From a checkpoint of a small mixture-of-experts model trained on Wikipedia.
Size: width 384, vocabulary 16384, 53M parameters.
Below are experts of layer 2 (counted from 0) of a mixture-of-experts language model. Rows are named router (the router's row for the expert), gate (a neuron's input weights, with its number), up (a neuron's input weights, with its number), down (a neuron's output weights, with its number) and show model dimensions 256-383. Each number is 128 + 24 x the weight over its row's rms, rounded and kept within 0 to 255. Numbers have three digits each.
After each expert's rows: "gets" lists some tokens that make up at least twice as much of what it gets as of all text. This comes from a sample of Wikipedia text that the model never trained on. Tokens count by the router's weight.

# expert 7
router:143133192087115152121137119131106120153131127131056138172150146174169127152142098131139127124085118075127105158140146126143118125110114165146090143166128157071085184112154118117111100136104135126143121110111142139171125095131161131148164120126130134111136179126090133089137125112140134128127072130142134115083095129127094096125169107120156150171129107162149139160119117076158128117143
gate0:145145131123131117103154130089110110151149142141130131145096134139108138133138132163115090137163110092142096176170148136100167166166113135127161113138077126120157134138120147110155116103134127095147131096188130170162115136150156117140129152081156176089134127125152120136118101158059134107134083102133143117076116105093106135138172119140100108126133147195139132128168112151095138121119
up0:088144141108104171141151128117140123110101094127109126117158128095140157143102131080154138142110116177139138086137125127148128097118170178125169124103135146148121085168113146146123116138133101135150121104117111076118136130111096121121083097180113099145144117120115154109137137116138150146118175121146126133130160148166133127103091110130092141132142110075144114176145106123168106132158
down0:136151164121161130129138095150117120145115072134128166102136131121096142094103121144110125115122127104090118138110148123152076142130166102114151163136128080108154153101098091094115082102132177070135117142145166127130171146140108121128105142153103150124150112159101148130152154128093103179126118111191115162128108087145139139127143102103072124120102152123129140112180172150123113155112
gate1:134147132124103123146111166125133101164114122133165125157090140153147137154125134116167121149136113080128143148079149140107119094150182146102110091146126162136173152120148105108166140089139130104103127126119165135138101120123151136103115128165163165140144143132148096118100163130135145128132095101120154142172097116162161123104106077143128158103134073160152140136123095134132137150088
up1:097134139173121110148147120128130145107145104126101117094169140113134117056137172180135156131122155159162079127157140103127123139137108188151144122159137144146079118108125154167125137124115148132129120117127092155122131095154128151134126132123160089085151110115155113091171101146123089129101106116156173109142134147152120137148077122102112127144134137089162113176125134162121177085138
down1:117105080132106174101068117121130125125119098110159126092096133111121141119131117153137156129107152129150161100127166126127133127103152127099110155125112125171171134130101149106121138106101125111123108131078106107126123150109157158090093136131101124155157152110118175141107182117096123154116138118153108165120135123131141150094143157150147107079137095142136139076146147117090121096136
gets: ".", ")", "\"", "a", " |  |", "==="

# expert 3
router:113116113100120127121117116151100138146146140157111165131143146107169115145155100141171155135129135125176121101127130129119105119104107134186089155133134093094126132117143065154130138136134130137081126096121133128166108121107149116117109116119134107105169146102060136116126091083129126148149131158164088147102118106110137116144180114095134155137165142150126135122105153115168139102135
gate0:118123131110091105107125106093113137108108101156100134145133139105131155121140120095119124131086131105113142116122124134140167102082174121146150130091131078119132126109096132116139122118098149136092104142152153182193173109116120174140150129115136124123160120122072130162134133119116171102111106142120116127063112122145146087172163159132134092090108102126128127122114143119095165162116
up0:104163163106098118119083100115124153106137083187129114122136136103135128117111073095118090129167134134143102132113135119149144165147147117148104135115118114103110137057109167126112132166131102106140125142142072128082157148118112127132141103168099101081132122141066119115124099110136123108167144127099106125109084134134111137146129128115136107130137084141118102122112163158114107159111
down0:132169112134175099120158137100156101105146117128087128134147118162134147103123134106133099132135074145086121148144079131147144129153150087135142144131136135119127150122093114122146112103133136093141092136069125132164148145102123115142160113158149163100139086117131136111166142131119114140161140126150141137159125098099119126125116110121152122159161060150142136138140118127102140169083
gate1:114128149143087121091135114126121105125141105151118091134140108176139118129082140148112137109136096188099135173156172091148127129123111156175061106137158105117144160159153138157133128114132168119121132103125113130112146104136130097123125106109113077107122079142129151106121142141150118103172126107139149114117197118083138144118069125137127132147106116115116110133097111130095091092086
up1:135161137131130103147142096109132121183140135118180158150160182115121147079105136145180123148113150152110101144127061087101141112136106114108101132154148102154147128121108123109152100154133124086119140119126121112124155133118102106151123141127064116105150148111151162114121108162086145118085140167115136124115110091146119132133077087121121129089115142145144162125123109109117136069123
down1:129153098097096145151130115101158126123161158132142117128151138076120116113111139190157113099104152120178070120121142168162139153116118140156131129163170136151132142148116141106145117159143109111076124141149098132135089169108131135100121138156125099132153141130144135088104118117119144160132147105100122165116103132114149143117097101175137122130123120100126122127127128138155167120116
gets: " the", " The", "'s", " a", ", the", " by"

# expert 11
router:123102146065102132138095083129129136151132151152057162118127177141170120128172123159167163157122098119143129117141088120145132141095135158116077133136133124105119115149143114138117111122124135084109134102113108125128131123098160113122112136116141140134154137118128114070137110094129116107143107138181142130122113141148115117118162104121148164141142137168158107154144169108138157109153
gate0:121141097124174140100092140125118094134113127121151106131132083129158119181127132178124160169120111113090094122150157164125093132118109085160117121070131129129107129124128120118117110123112164140135159118101127149141114095137129152128098128167111139150183130138114101149095121162110129135150135186154096122106147138136137111147149142115127153115150103075116104103100153141148147119132
up0:157157130114145105118137110130153139092077123129132117108138147142103159099159143097097128082137157133125113146122127097154133084122136184166144086136139132097151103146109146174106167146127117113116126091141118165146107127122140123133131122081133106130142108123116133164136139109123152125140099088117130174122133125113165121127128174151108124185116151100150117131125145146131133171109
down0:126087127167107139158120144120133097115086145143104196158137116152111141134140144097095141131125133113152150127129117109139127123127145117106144166151131182130161124127131153105191134128127081135155143107134188157120086153110112098130149123124182122133134133102131131138146116110197122094126092129122117092106137123123133141102132168144132143092086095119149145139088108147109128156124
gate1:134119142091110123148146124161169144139126116132113121105138096109165106156122125153131112136187120137147131108135085098093126124103126171087115114149147083100138153145149112116133103111111120135154163126158123112159119111137159115125131154111159096104103145115133067153150144149142164136114123093125098151080119112155119111131145098130116112175098146137129156131107104116187145134145
up1:081121129141101127092121124100084110125129084151166158136134142140142127129089158145098180102107158134134103141141153095116120131134128130122117126113102126170140146139146157136103139141176105113114107143138124116149168132143121168140119119129130122149158110146093155107103115143086127089143158138128113108190123140114135151145138145116136110065141138125128118131166137144120118136137
down1:116114147165094134138113131131119134161131123153141162129140106122155149089113147130142113198120105094115126131139155142146127155121130128065115142118115150122095118148112178117128109088163147139122118132095159112122161144089089166131131140152111192169148113115104135094130155172142135141144138111139109131143111155173127187108096150093161109057112087106138117113153106118073132125142
gets: "1", "2", "3", "0", "4", "5"

# expert 9
router:078139137108098102129124126145127092112110131152101132128120133164147145112170086128153173140118121139134112138093127110152098137101133151151121130126173119125121132101120087139099100132125111136107156099076128115129119141138155116124113137136169117118142132113097120110111168153171113124175094146165085127106156132163078122107126103116152144133151095151113171160127155086133144123158
gate0:152144096154100113137152092135150116178159086168130078102101092150129108129133117159135126091141156163146127126175074118146134135090118091140130126159133067148152109128148161116125132100114130127109116108129140124140124119136128089111123157112106124141145156144126080100098108172104125137127123109147139151137173133105125197142111129129079116125138129133108116127132098129161154154111
up0:106155133112131162081155149135137136119118118098133119170153097095156136099140093103098123163107059119141160120153147136108132153129160132117148136149131151133128120135143138095125124116143124151109177149144116105166125126156141137114080165160174142125127139132130158095161145130138083150144150174117152153086115146090138130083136074131165091104134130096101173141108110131150073100117
down0:151165106069126165125139086133143116147094148129121109125163117128112094161145110133178096132128148131129156152105126168114160154089130160123144151176157087126092125165109102108130141095091113166124162123144135143126136131104135138109158105144096146124125095177146101108116128108121138116128100122162102145144119101100130130126136104201156149140141090120120151126128142145132128143120
gate1:097151123157135115135113095120182137160136131152107135090153130129120074125141131126110108121095127156133114154163106119161125139134121123121118148157120137102101140079102118103110119174147132141166109095089139082192060128100132126115100111119133136121117163130109141154142105129160146121140135158087120096141120135092160171101114108134142161116111119152154108119096170110187152156109
up1:088074166117092100117163108168168151149148122065090102132136151133155144103122107111100111140151134157122130130136108120102123150148164140103102147119127139139136099135100107140170126154120080133122148174130101151145089120158126129141170124082139152110124094151137129140108128170106136116087168106144141118110139131124109144134095107119119113102138145108115095110149107162105126107125
down1:138092114116151093119116154154169133135136080135111088133192139177163181122128110143098116099131138123154091120140125142136084140143123120131143136076124064156171166121103124140139127134127106120104176133163125145138104074133165139164144155094104144100134129113127156116137122113084159154101125118134115138130129083108136113171114118118093127088131143114130129140154112103091136145121
gets: ".", ", and", ";", ":", "/", ": "

# expert 15
router:119114124095152117102118090151152109107128150132069145139121160142188131148152097139153165151138135113117078132124108144146112129082113137114078127110141145123100146170108121171124100159101127099142143084084127119127109105141144150132130139134142121120150189139098128114102118107132104123147094140172114147109084114112109135143147140126157126121140146138140125172108171122152123103134
gate0:080118111118140139068106118121108090117098145126161145117160142108136139102160115136139128098131160128124122087131098147144121203157193140153107126133151135117102093110112136151111093137073101084101182143131162083138167156095121155128163081136151131136152141096130162116125112117151116113139166115125141127108112169136081131128115161131140126164116122143129137140136140085113118111130
up0:100111134098097115087162103106099154165143093126153116173122134115122112112111154121121147078086122112130118125152128114133155181117128116121111118152136132097126126092157145128065136084143151153144117087155078143085138139120192133124075127099136111139134099109163148120142115109137111101176154122114165160154110162153126119145139111161141105164118148113103148114133115157138089117131
down0:134117140132141160114140145107132149090146116146126097148124088129118125135153113137123147124115137142142136116120131131152149124172096117127174137147146117127119161150114150115134154085172147120078175162160109146158141098113162119137152140106148158138129139134137145126134168110122157141136098123127093100120128150095126143138136104102120163096162114114083164125133168126140028106136
gate1:107146055121124130152124127132145081108134071115123101137104111149142125133100123142132116065150155102156137127135132110150158126151121125121125121146122140084156086114122097139125148127141109120095160085163142118126110155143095120142138145106147097090139148126097154093113143133113110075141142147103104147132140158115148128133121108141096095111116097107143138110129138174129149157119
up1:083105083126117117153169165104130110098144150184153081131142056129129153167094086169137115135150145154129151150137155083118145147156134101103156134155094111091122155135105125133116119094124126137129117169125100135125141116110081128141136112168120127128186110141135150134125118122122108097124142112142105130138137168130152122088127148171072106121108155090170117167140132130162107148143
down1:117126135123130128121153147149123130111164118152139156113141118082093174154147146138128125111128148136078103149125156104125142121124157117118074137160134171123124086115092108122171085155114113108111089141136115160108130137121136158157135155135140151114123167166116105116152134132136152126126112138105123166173175088080147125113123097145171127136158145125117098118157188110124108113115
gets: " | ", "–", " ", ", ", " (", "; "

# expert 0
router:099135158068113174144107112095142119142146119143070140111136163150170179138183125118141169129109117082131093149156113133132114136104140179140095123153149132112092172137102130132132096161095104105131125091104161134136114093113126124155098120121120133115175165115082125099152118106146157149137085136163145113122105126111143115118177088124142139151143114180138121170090141130166157140116
gate0:119121139114137151146121134137133136172138137089149157113160101104185117170111107140102135113119154148142122145139122091114159156144114120128109144161081147143084122117138098107142128059125127088136137099134138089084077145161103116144140108130132094112150087100127104111146106103144107147115140146122147072158131090097140141139099123133131140137133158167168141134139165173133092112156
up0:122140095189099154113124135166138144104130104106112113150155131126102117099106098139124135102116126163155134099148132129119101169136093152114142128135123101106130097119134114122170096096139178181097104128090124146137138162075120083131107110116113105150131107108115107134173127152092133133128156154128111129126121139153147124148125091123137133144113123078114154149096103114121157137132
down0:131125115128096153118148114134168122123129130150159146170120128161113135157109155167121058128126160115181125127188146126188114104147159101150146154091140132112101112152123111163084108116128082088178129136149138134108132131078161155168164063119124106113118122132159083102114126174107132142136110160134170109097107116154148118110138123153140142106111127146110152169120127176146092168114
gate1:095133128140185150145106133115109142161094172147089123151089097135105126116118069150149087164104166143147124133116097108146137160133168113132092106134107135138106151163135153129154158158131159108115166140146145130178102115133114143124079121145081142177093097134126124118103136151134103118080143149158122142123170116124119127204123108157101118078096141129128145129156119142120127088118
up1:115133112152137150052116130118178144116091070177129157104115199115130099100096134144163145091142063105115122111128137099151112147094098146122137138103109103133119121111110114112142090093102114090139087132149148146120149153127121150088148141137114141146134084112115088125120129176117115153105130119105166122156109151141110118073117100181093145170096142100111167101135136109104152140147
down1:108105157143153138101111125160121134122145101145095114119118139165108155101117126136140148122132123098092120145102140139110160063137114152143148103094167132173100112125103094176104093128103098073126173165122106109122134142084147145155153135161158095147148187126134114101129137106171144132138177159108082153119096112135124120117156136081161141124150127110118126171124139123168138168117
gets: " |", "-", " C", ":", " S", "C"

# expert 5
router:125122157062110147132104108151131113148154109141094184150117178142163163126184115123166152133131130134164095103136112140139127134123134163125074126126133126118118123129116084143133109154130138098127099119114114118134144118130168109136103122130141125137177131118113119067140088083141129098150107127183115141101139143133122105133138105131121143149153148175129147138128191131152134108149
gate0:085127139137097110106139141145099163144124194135156145120177105167127154148115123131120146155128109116106152117130132099138131149133104110121128131128173109167124103131153098114140127138149126164113157132087079150117079123158134149112133079103148159090100128150094167139116113117092125115146132107078103124157126111130137116124126138086104084124148137185129134132116141141140125125153
up0:086141135137125133121090133098107084132102166091153183114111096134112130132143111143128087106102087156150143133142169107145171179088081136135118140132137135175114088127140129083143174125139123118125167147125140130119122167099131138099123069153112138141122141109132137111146094108141116073111115127116118185106142135118183118060153118133145060095131151128108134157156145119133122108145
down0:096140203143121109072110100112065126137086153144154116143077092127113048130099144164146116115124090185131162110138094179146104153147153119105153162187150133160144151142124166157138146139144135131115112137182129121181130127112150126125102070138127154121125106141110153143112084107161109118128174113175083122138118172136114139114134153111161123145106104178122135110102161146128126137120
gate1:113107146111115150087190121167154116128094127190104148110148102134155140095126136107136162118085173140139142154107115135148141144123128121129094118155108138106154168162137134116135130146171104100151122130151150096179102133132152149130163129112085114104151107140081147145092097120153172129139104128109114094122156110122116152146131163124077140150132125142104112124144112120101137149137
up1:089128088140127133167108162075169156126111158098117084197153094154110107105143144153140143124132121144112138117145120139149144153150160130126111146121145160127105132116112101164177103135094163147151119139098153095140134128119141104145137130077186130155120128108074136077118180108124102150087155167128129120079143131091111105122086125137131089122145143148140142105112148167132075099092
down1:109101123144153133086114163132142121088099108151143100145103170169134098112094157115177134185165136101108095136126115117092116159109166139108139111104139124117124142147143137166159111111119121136090148060137113115137111117111113117114101080138103086152118129137143080165097129152132127138119118123152132137098101126103146101127162119115137109129165087090131124124196119125148119138149
gets: " |", " | ", "\n", "\n\n", "0", " |  |"

# expert 12
router:135107110074121114101134130159180108118131114123111132139139189175167159118158114151137148104132137122114152141091102123150106099113141163136112113099161153113113139094135076138139118163118127112131133087106144145155127115159147118172118101139105118105180134135099121090122137093125124145131128148157103156072097124115133118099152102121156126127165133180203114131120143088151138106128
gate0:146148138113152077143127134116107151169174133135096143103143112083118129130161161104153159127144116144150126091144146128172097122086142157098075138145141172113137139098109086159148109133128108141124141104143118126110154143120107072114122123117107076165129145122133141114085138162185111121091140140160138146123159143138095144104130146122115078168138129101118156132119152155132141096122
up0:107129153135133132136118152181136102118100145128127109115107141144108116142140111104113140137154117119146113167138156145120105116150101153101117131143111102174056103157175110117128108114131089126098127092110179106082110083131144140116137139153140171177099127102149121120130125094110167132181139123118102115107122137103127118144166122115147145109101151090094165151131176129111112140107
down0:101102105144116154142178132155119146128122129128114113144119159122085133153141139131108159112127116147147134169137101118130123135139106143158140147124138131134141142089122142171108142127106113144114094102123104126138126086127159132156116091088133103114084150081099111079084156143085121077124124133119089160101105101120177145146097102120120083120095151132132135108150117105099206092125
gate1:099100095115139066147117111158098120084111164172104148144141108152141106160140119124113169136141131140141068127154130130128083119099139105127125104124130130108151126150117132094111143124101158136107147139109118132121132065163104114111099143126127114091122153094138123122106122164172133144137103108149116147141150137147128081093121129189120130123075107134125137150077106123116128135086
up1:143127149137132106087131122155129112127100151106143102084133128124118161114139151152129161141104138163161140100154106161164132101153130096117079095139131116115159117116103110129150064058150101136129087131131109129117151155183164159155136090125129156100085154116111126120095107106157064144123121153126085142094125151146138098122140078146095171121071139121124135151147143171126109111155
down1:140147145108097147130118059138155126110077122168082175137128112103139158120122103107113124135137145101142130147132092115149097143145151115139129128108132137165146132112102093155106096161145135117137118145127113125111145156081156131079104130152102150112164139099123153113142091120082111105045158147169108136126158083126169143144121111141123117165119165111133152103165151133150121127099
gets: " in", " of", " of the", " the", " in the", " a"

# expert 10
router:153105144084107128120109119121169124103132110172120148134132154124192160141143097139136170130135126104154099134085143168148126105099153191147112114096168115125106166118139116123124095158112110107121159097111130144125109121112095136171080126135138127144188164101126098109100138109164160117133098127181102115127111123160134127106131149093138111134150094154155120144116140088157175125137
gate0:155118116064112172081120168083138139134167144132149119171149106126138126152114130144099145122166143095112157120111126150098136079164112125128166168112153169115066129122115132167116121159132144116124137135147137167116137135137103140134149140146138112139166128152114129097107110122150130122092115105146129078142065119121122127121109164125122095142147089176108142139138092125140124128136
up0:100124141147111133126113169158130126121135121133142138155091122130118123103113124112159110124206127123136107138152095154137105106152104088100119163131136159127113110136136147126092110110115152099087122135134094131135127156129113138127145105102130082132110113130179156131126109145139099106100107127143113126123134125145153140152144128082145129125144094138142160127157108110112086128153
down0:117084124163116159137126150125137135143147086093062090042107144136130078129117088132122146116101111146161118133159130108109140111119121132108118128137130087123135135127116163133153130086128138120121137132125126140142125182144141117121110151124142124097135164124110120077148101114123159147132125139127139127127108141123101140139105148128130104121077123148113119124123106105096104147141
gate1:140157091146124112158138124163140155123123139159101128138086130135136084097128130156096142098135123115108159107071160114073128117130070090165109094124153134127148127127099106117071141090166127119137096148103157118112125098109146083104114126093125146146119112130124125090113132156108125113142153100126114163101079137130171106187101186111138133112078164133076165146091164136126111124053
up1:092135124138124113150138087133142105123118159095133063109165167125131113108126151115144105128094120126128123123097143167140111140123132123116104127138108146145093082122117079128184108089103100136137139125154095118147193130101119155160156158130106135113139112092092126092139103114121146150137122116141152137167151119123120097119110114083085137106114117104116145117104131159159144187138
down1:127157135117097127135110108154164119142129088109095117134140132104159082154148116128135124131151134127119121143135130107082138132105123131090100147113168148145154128102159163115117097132113131078102077153136080106150138152142137107123176129130097132108155157119151121123146099108148129122108162136144101118083139148122115138109091158165113129090126136127123125137136129132154117103152
gets: "\n\n", " C", " s", " S", " m", " P"

# expert 2
router:118108151118132169128104137131129122138151124152114187132104141154144139178156108114164141150123128107147122170131093134142128148094120132116096159129128120102097120154104118134141112161082108098131141083093144109127170155139134142129113154145129114129171206119123105110149148078149106144156114161153093138102112143097123137157143132096136103171135122120144153116108139083157139121148
gate0:124115105113143121102119113142108121163159103121162139140122147108116130178167135128099159129118122165102139102093077141155149139153124100113098130149124083141098099138143087146139128154148111121128130119133120119129148146126089095147095160103104177119101137079141099112133106126139116133137139117154112094161155134163132122177115078127126170083124157140130122148132108090153126138138
up0:152153135121120118100170146136159109103129141103106147136143118147143106148102105142133146121091106103093163131150137147146135107103105106125146116160177117159085162162135125143096090111126139151128115113155177122152163112134160128082114149156117132127133149168074128119120126155114121151115129121102125167133103173123151119106171179136167127153127093129117121152117127113155103176106
down0:115157074111126130162111079128135147130130098150135168141095159112090126137093089181099151169133137108135115168113163155118153157116097084139146148139112142134116154107131131120132120138114154134111105103132112105111114106139102176152102129150133144153165121137119114156121113150112126127112110166129146141096105101126123166111142174126103122109143135097099083142129111122137119180123
gate1:094124130146077111158105110152130089119148135184128135117125148113129164115115123149127150129136127122123122086122161145130139110078110187102125135130153154148142139122140106164085128114133147164114074121103143137134140136130118157121131100120163085156177131112087101115095103148155138137146161132170121159126120144185141137096160132095135170125133153165135145101145115144137066177127
up1:087119092119105130121140126141133098135153149096127171117137104129103133165109143120095133136105155157131108176124125133099093160106141127127162113097134089147146151098124129135175124180135112123105117087130149138135187165108112141104134140119095146151135116140105139134100137096100146104137123116105108128123148109139151092142139119148113102093144130081127128123113134069147132152111
down1:109129172114108128176128100172128158115151130123164131140133083132151137149096147152178156107119109099147145101111142137124112129098103127160117112131072156145116124139129100158112091170154144117135166138144136172147134124121135141134111155129124119179168107096127105126144098081136122149101151115126110118114126089107134110102126128160151089127114135128144131185120155097159123113126
gets: ",", " and", " to", "s", " of", "ed"

# expert 13
router:128096176089116140117132129109118127131145158152086146119118144145133167146158107121162137132139102122130099139121115132131093155134152142096152154132085144121096146115164111148116148108116127099141117124103152103097133128156151083144128144113159125081152151100085120071136132103141145154150093156182106161112111130127117128131150130146171111154143113130126140135155127106160112113168
gate0:150079161133104153132135087143099147192145158117134130189140123094139101107098152122084095171141130131144109118123134139117127121140115120123157136111095127150136129108157116153156131137103112124098162154137163147132129151145108133130145137129169113117106171201082067102127099107146088135165153121144103095083097151167123111142130106111132155156151102145135149140132097146136112114163
up0:186125116115175142144137129125142156152138146120129169151123129074135110136114116140090163082146115120122124135098162122130132141165133124138156109113076139180118137169175131153167107126112131119125147168168159134138145085140116122135104139150119097144120135137120138121140128108132139133104131141107119125137088105132114082082073169100158082112116114124129110144166131088109137136156
down0:127103180132148091116110143133138102119105113138172084186095120160086132172090144171104104100153095131141098150132151139133153126129139140169167127100113125125184059099112106142131116147097153165107167124100148148118102151119105093086122086097124112126133166144158075139161110135140087105120146138102064134146121106117141131093176147148106141135116091168142139117111114089108135136111
gate1:178138157081186104085178110129092105125126117112164089120154160096153121130115115107104133165140113124141110111129160126130128078122136128115117161170098139119136175140189139096125146116124101179117125135132157134160146138113114130155163106110151142176126169170121115117159086118151117112155115108122142117089126146163094114146121160124138142121149086144151119141134127162174142122116
up1:145145125128142146143061134153121147133093128104099177125107124107102127120161120131140174161133123086088109150053115164139140120101105123117120133079157111091080104141105162131137090144128127129156178130116079121104080141107078149098087138121076108120161122118112125140110151131120127140113112165146122144116122091130148156152107130104141138091086074142148135125115170127158124147120
down1:137164104129136101157146139100117089137115134105080150132164119134158118139134114106134110067141114136092127112142098127101131131149124163107120124097175109135132125117176133124131119094108143139125135141075145123125111183111150179112144118103145091128126118128118092083164167101143100103122134130144077143148139164104121124144120092147164149163129130107125116146092097101141137116127
gets: "\n", "| ", "|", ",", " Ch", "- "